{"d_model": 192, "n_experts": 96, "d_shared_expert": 64, "router_score": "softmax", "lr_router": 0.00104, "vocab_size": 32768, "lr": 0.0141}
Below are experts of layer 11 (counted from 0) of a mixture-of-experts language model. Rows are named router (the router's row for the expert), up (a neuron's input weights, with its number) and show model dimensions 0-191. Each number is 200 + 40 x the weight over its row's rms, rounded and kept within 0 to 999.
After each expert's rows: a language model's description of what the expert responds to. This comes from a sample of Wikipedia text that the model never trained on.

# expert 0
router,215,170,234,224,165,150,257,177,207,197,158,178,215,234,193,181,147,271,232,183,213,194,224,228,221,226,205,163,180,160,153,239,207,220,156,196,256,138,230,213,222,121,201,222,197,171,226,123,187,272,206,140,209,183,274,206,175,252,209,185,249,194,208,147,216,142,173,168,167,236,199,288,232,163,252,211,196,230,103,164,183,145,282,217,188,215,176,109,217,167,210,168,244,229,250,183,281,196,217,146,195,185,205,194,157,179,143,181,163,234,291,198,195,185,236,254,184,217,243,202,135,105,201,167,121,181,230,188,142,264,207,201,184,164,186,207,95,189,204,233,186,172,206,254,247,257,265,132,183,244,163,189,321,188,247,266,132,152,216,179,161,228,240,220,274,159,160,177,255,149,189,149,199,179,173,181,249,166,134,195,179,194,206,224,212,246,172,193,185,199,197,227
up3,151,177,244,202,148,187,181,238,204,236,224,234,161,215,198,243,208,180,207,228,203,227,231,144,274,202,244,246,242,192,199,222,280,203,133,219,184,197,246,216,220,182,188,182,184,176,137,288,199,206,126,235,184,198,234,204,257,157,208,210,208,96,161,153,187,252,142,173,207,170,128,281,270,222,180,266,209,252,127,271,250,253,217,221,103,171,220,128,171,163,234,220,153,187,160,163,239,294,179,213,233,195,190,136,257,149,211,151,226,203,164,143,204,188,218,188,222,169,242,190,176,227,148,134,190,160,251,238,232,217,121,239,230,111,135,247,172,183,257,233,193,209,184,273,218,226,258,192,235,170,190,207,223,160,187,132,179,221,284,195,177,210,182,182,190,207,251,161,191,205,186,86,180,174,210,230,225,156,124,200,167,265,178,208,201,193,204,241,201,184,232,192
Copulas and auxiliaries (was, is, were, would, been) in biographical narrative, plus table cell pipes in stats tables and ISBN pieces.

# expert 52
router,212,166,245,178,186,193,252,127,247,268,191,171,204,132,188,195,231,216,232,152,109,178,179,210,204,211,264,242,176,165,218,222,156,181,99,120,209,220,186,213,161,131,234,191,255,194,100,166,194,271,236,179,160,218,205,228,183,283,153,208,198,199,175,209,165,138,168,181,123,219,117,268,252,149,190,192,224,179,162,182,141,187,266,129,149,174,122,164,213,209,223,116,238,237,214,207,189,180,272,227,170,174,195,206,161,167,178,152,192,245,203,217,171,206,214,188,166,224,222,210,172,230,233,170,164,131,175,212,201,256,166,188,170,149,200,206,206,217,233,209,195,149,257,272,231,180,219,140,187,303,180,171,190,195,194,217,119,142,199,167,196,257,238,253,260,176,171,216,232,147,167,147,203,175,176,132,160,127,159,151,193,194,212,126,167,190,199,217,170,191,125,237
up3,199,200,222,236,197,255,152,177,239,191,225,193,242,155,197,166,178,161,195,133,138,136,163,240,187,218,136,267,214,231,249,224,224,263,171,170,142,264,173,274,286,194,261,195,179,249,103,202,272,240,246,262,244,228,197,243,173,201,173,257,229,287,212,187,155,239,216,251,227,230,172,186,216,253,229,205,189,235,226,162,195,175,236,213,192,255,194,215,202,210,220,130,166,211,168,171,206,178,226,204,176,153,171,180,149,258,186,185,171,205,217,237,198,186,252,193,188,162,218,182,139,262,272,261,212,224,191,276,185,257,199,227,103,178,171,241,210,254,119,165,223,192,252,197,182,215,158,218,218,230,233,188,122,136,115,187,163,154,161,208,177,234,206,186,231,185,291,160,196,237,181,194,202,191,198,158,113,165,214,178,108,190,224,180,223,262,203,101,204,240,135,229
Closing parentheses, quotes and commas after a name or item inside a sentence, often before and, as in lists of bracketed glosses.

# expert 45
router,258,164,243,165,226,146,257,113,302,237,206,202,185,156,169,158,173,178,239,180,184,225,150,236,183,242,276,160,160,189,201,208,213,152,141,174,237,204,220,232,179,159,238,142,274,186,195,205,221,233,193,169,199,250,218,269,181,264,152,277,208,151,154,168,161,159,112,202,203,242,161,210,258,121,260,248,255,174,172,228,216,210,237,152,106,207,179,193,216,120,195,220,211,190,260,217,207,188,220,160,143,196,260,202,224,157,174,129,153,218,183,178,142,218,250,201,140,273,253,275,110,131,249,156,147,129,224,201,160,181,203,222,132,122,185,220,166,164,214,246,261,195,219,241,195,233,213,151,150,224,216,138,245,188,223,210,166,180,204,183,202,225,196,210,184,170,164,194,223,192,230,181,170,171,165,171,207,181,145,112,236,199,206,214,191,174,198,133,205,163,174,173
up1,258,162,185,158,238,191,260,178,165,277,130,126,202,244,195,260,137,201,175,258,202,191,186,193,217,211,214,231,233,140,247,118,147,194,172,254,131,174,268,143,249,223,188,190,244,149,264,181,229,225,286,202,224,218,163,234,206,238,191,191,145,121,203,189,166,214,244,154,215,228,175,195,237,245,226,254,106,176,206,230,180,208,154,190,121,186,175,199,253,126,152,278,262,210,190,194,183,195,162,158,169,289,181,142,223,240,164,220,148,179,156,160,175,233,221,135,167,186,200,146,247,233,214,182,184,169,267,161,248,125,206,252,221,163,204,185,159,213,176,204,170,170,183,247,208,204,270,154,228,218,266,221,269,184,240,219,227,233,189,160,175,277,153,192,178,204,166,203,174,233,205,154,135,209,192,119,243,210,212,194,166,273,181,213,224,230,194,211,105,212,236,209
Given names, middle names and name pieces opening biographies or in cast lists, plus country codes such as USA, GBR, ESP.

# expert 33
router,241,131,217,176,169,145,249,191,196,197,134,176,196,167,213,172,322,238,257,133,165,168,212,250,290,226,294,177,140,154,169,295,214,148,192,156,233,245,230,244,193,184,197,197,240,219,207,142,192,265,203,204,128,224,172,215,146,195,192,271,210,222,183,131,148,184,141,224,153,221,148,225,270,193,258,190,266,205,203,212,200,154,278,142,181,254,179,172,209,199,236,178,256,145,202,206,216,158,252,139,131,213,220,161,201,203,151,193,164,243,210,182,136,236,247,195,156,281,222,200,205,111,246,127,153,187,207,155,206,188,166,247,180,194,159,273,138,194,224,261,222,204,250,232,259,214,168,195,191,233,165,130,234,211,218,237,167,179,233,140,170,225,228,234,227,203,204,221,193,123,179,193,209,163,198,199,203,165,151,140,227,170,180,208,167,183,194,157,192,148,201,247
up5,151,174,180,299,211,110,176,154,146,191,138,293,253,265,184,181,192,202,207,223,168,178,220,218,202,236,113,160,156,267,187,197,185,191,193,188,243,215,187,205,109,179,190,200,235,240,181,154,158,285,231,236,206,209,130,295,239,197,215,165,195,189,185,186,228,208,153,231,202,136,249,188,225,275,175,197,169,176,205,119,175,204,162,144,136,163,184,241,210,223,184,238,193,219,244,237,203,273,189,173,141,219,222,253,192,159,244,212,168,214,202,277,134,161,305,163,220,196,201,193,195,200,183,197,245,235,99,140,202,152,184,214,166,207,223,250,173,228,195,164,189,179,220,211,228,194,166,226,100,225,198,209,205,163,158,145,258,218,230,138,279,184,164,148,162,209,199,197,313,210,215,168,232,169,244,167,186,162,227,264,191,165,169,209,175,203,147,223,189,241,270,207
Prepositions after a verb or noun in running prose, before an article or noun, such as for, with, during, in, by.

# expert 48
router,234,123,242,168,195,127,201,152,252,255,201,164,169,221,180,172,216,204,188,185,181,188,165,211,201,226,207,240,143,91,161,173,148,205,162,138,266,210,234,242,170,182,253,172,300,133,198,170,166,252,206,239,195,223,199,288,179,213,214,228,257,196,219,148,139,163,224,198,148,252,135,217,196,166,213,183,268,216,161,223,143,167,282,165,130,180,181,186,209,155,242,233,237,178,264,214,222,189,205,204,146,189,189,149,122,195,161,209,200,222,240,160,163,210,249,179,131,275,191,227,157,221,251,192,198,147,185,181,139,216,192,246,168,70,205,276,136,202,219,191,218,222,213,215,224,201,247,169,130,270,198,133,171,126,235,243,170,201,164,173,124,203,213,208,191,197,141,193,219,188,254,221,171,172,192,124,195,200,181,154,172,166,203,218,125,213,165,179,159,135,178,201
up1,205,178,116,212,261,143,99,178,229,239,174,219,242,223,122,183,287,184,240,160,220,225,175,196,140,173,284,305,167,213,194,197,189,232,213,151,183,208,190,184,185,191,227,239,208,186,188,230,183,261,194,211,181,219,142,218,192,139,265,234,204,245,207,242,204,146,228,141,254,256,162,214,178,105,205,171,255,162,220,187,204,165,242,260,185,242,126,172,184,162,192,205,213,190,222,172,163,184,219,249,237,246,187,188,105,266,156,184,210,199,200,234,189,210,281,213,212,207,175,156,144,240,181,209,280,68,178,161,141,221,159,189,109,185,186,256,211,134,143,257,193,205,293,241,195,237,218,156,219,182,192,186,159,182,204,198,205,171,166,214,214,137,198,148,174,268,255,186,168,185,174,211,229,237,208,216,174,205,217,196,101,225,234,186,262,227,177,204,214,174,149,189
First tokens after titles, headings and line breaks, like The or party words (Labor, Republican, National), plus colons in infobox fields.

# expert 27
router,175,139,203,184,172,159,210,200,186,187,189,182,140,223,217,193,204,231,227,175,177,202,218,245,184,265,272,176,184,185,225,242,141,200,194,100,240,179,182,212,138,165,191,187,204,264,187,137,188,274,201,152,168,200,205,206,224,205,168,250,277,200,191,213,218,130,196,201,208,190,186,213,218,159,298,240,213,197,128,204,161,124,252,135,184,187,160,119,259,216,260,214,300,166,222,195,184,178,225,174,122,183,176,143,209,144,185,207,167,298,269,149,159,204,256,246,194,227,231,198,171,116,228,197,108,200,208,207,192,224,201,203,198,211,197,161,125,141,219,243,228,153,182,221,168,223,240,183,137,212,161,155,257,241,261,267,114,184,172,139,172,216,220,252,207,140,150,192,301,138,291,145,181,200,185,164,224,230,179,197,213,166,193,210,204,224,204,235,142,188,191,231
up3,267,190,180,223,176,156,201,159,190,237,184,175,183,207,199,179,147,245,127,271,171,218,145,188,216,250,252,229,230,250,168,159,172,145,171,187,162,119,134,208,137,234,162,168,246,203,174,152,177,203,253,190,253,184,164,225,195,236,200,253,194,216,226,185,167,226,215,158,232,220,250,228,251,144,208,239,175,178,160,144,151,241,268,220,84,289,185,182,177,166,233,205,171,217,138,187,196,139,180,170,204,238,174,220,293,159,239,210,190,214,107,178,250,144,149,268,182,195,185,217,220,163,217,202,227,241,174,146,108,143,136,202,230,168,185,169,195,138,216,192,190,204,183,167,169,167,239,196,249,219,206,236,237,199,286,242,158,233,206,200,213,202,206,222,144,122,305,251,227,176,281,193,279,234,190,209,180,168,225,225,169,259,189,187,187,213,193,239,169,127,276,168
Past participles and event verbs after was or is, such as released, held, located, played, elected, plus empty table cells.

# expert 37
router,194,180,279,142,182,196,330,169,242,240,215,210,182,200,121,161,250,223,194,150,134,219,174,234,229,216,190,256,165,176,220,215,192,170,146,176,196,213,248,236,171,126,212,151,288,126,197,163,207,226,206,195,128,278,224,296,172,290,206,257,227,213,177,206,163,198,147,201,174,203,173,262,252,141,233,202,235,199,178,195,190,175,246,137,152,204,197,189,239,143,227,195,286,207,250,181,139,210,188,178,174,192,242,153,177,232,187,162,166,262,228,219,197,217,230,198,96,241,233,252,185,166,205,110,199,210,193,166,171,179,212,257,121,119,141,214,174,135,168,288,276,194,210,205,235,224,233,122,170,228,193,170,272,156,229,272,140,226,204,212,160,218,207,201,188,207,161,230,232,176,262,161,198,187,166,209,225,192,170,180,234,193,196,206,167,212,170,189,163,211,196,175
up1,140,257,233,188,214,188,200,205,202,211,232,269,203,190,189,151,240,212,177,154,170,184,269,199,219,167,266,230,206,283,199,218,212,156,110,144,233,238,173,181,175,176,198,253,199,144,153,262,226,230,133,227,234,174,207,222,193,181,239,234,164,199,144,218,213,247,169,176,129,187,142,114,152,204,189,256,193,148,217,165,151,174,221,204,274,199,203,189,226,219,151,282,228,238,199,167,198,206,151,173,222,217,234,122,243,171,159,213,153,225,233,138,231,245,222,187,176,215,177,209,286,167,169,157,250,232,223,215,201,152,181,213,226,199,251,249,202,162,242,176,210,235,192,150,288,113,241,184,148,271,148,183,174,156,206,207,146,213,278,203,210,182,212,181,165,255,194,273,209,118,225,203,162,134,114,285,285,249,200,118,245,230,207,181,176,180,180,196,248,199,258,235
Year endings in asteroid catalogue tables, heading = marks, and function words in lists, such as 199-3, of, the.

# expert 38
router,188,105,233,145,170,147,253,131,214,260,181,220,173,168,183,171,237,246,233,204,192,173,162,193,239,189,273,258,138,165,156,258,177,159,168,211,228,186,263,266,213,148,187,230,283,232,199,142,202,207,197,178,149,267,227,245,177,284,194,285,236,189,171,141,196,216,182,141,173,271,154,225,223,194,224,266,193,177,197,227,221,160,218,91,208,199,180,197,188,148,253,187,247,200,273,171,249,168,227,136,178,183,248,156,205,189,184,116,181,262,185,139,191,168,267,201,101,190,220,215,171,106,203,110,110,158,204,211,173,172,179,219,173,183,197,255,186,137,231,278,223,149,235,219,245,201,215,145,189,223,189,184,254,180,232,213,134,211,168,203,195,235,199,263,185,181,151,227,205,181,222,168,168,138,245,204,185,194,189,147,199,213,213,194,178,136,214,155,199,184,181,228
up4,218,158,191,135,244,245,279,266,189,250,173,174,126,196,277,199,224,197,242,185,209,197,199,194,249,234,195,284,227,200,170,218,203,157,169,124,213,159,200,224,170,233,167,272,171,219,184,149,156,267,142,243,125,114,153,189,201,134,243,235,179,212,220,171,205,240,219,178,162,216,232,219,114,247,169,248,242,209,184,188,199,260,155,195,168,243,257,178,239,177,210,191,236,204,163,175,166,178,172,202,222,220,218,185,237,242,117,250,249,224,161,199,250,225,189,203,219,239,212,242,254,147,136,241,250,257,203,197,161,214,254,189,245,229,195,190,194,157,229,137,178,228,187,234,237,226,221,219,230,162,57,253,162,263,183,160,214,170,132,174,208,203,224,159,293,176,171,246,162,201,187,236,179,158,188,137,177,172,139,146,187,143,141,129,174,174,245,191,169,162,216,256
Kinship and role nouns after his, her or their, such as brother, grandson, leader, plus of and her in narrative biography.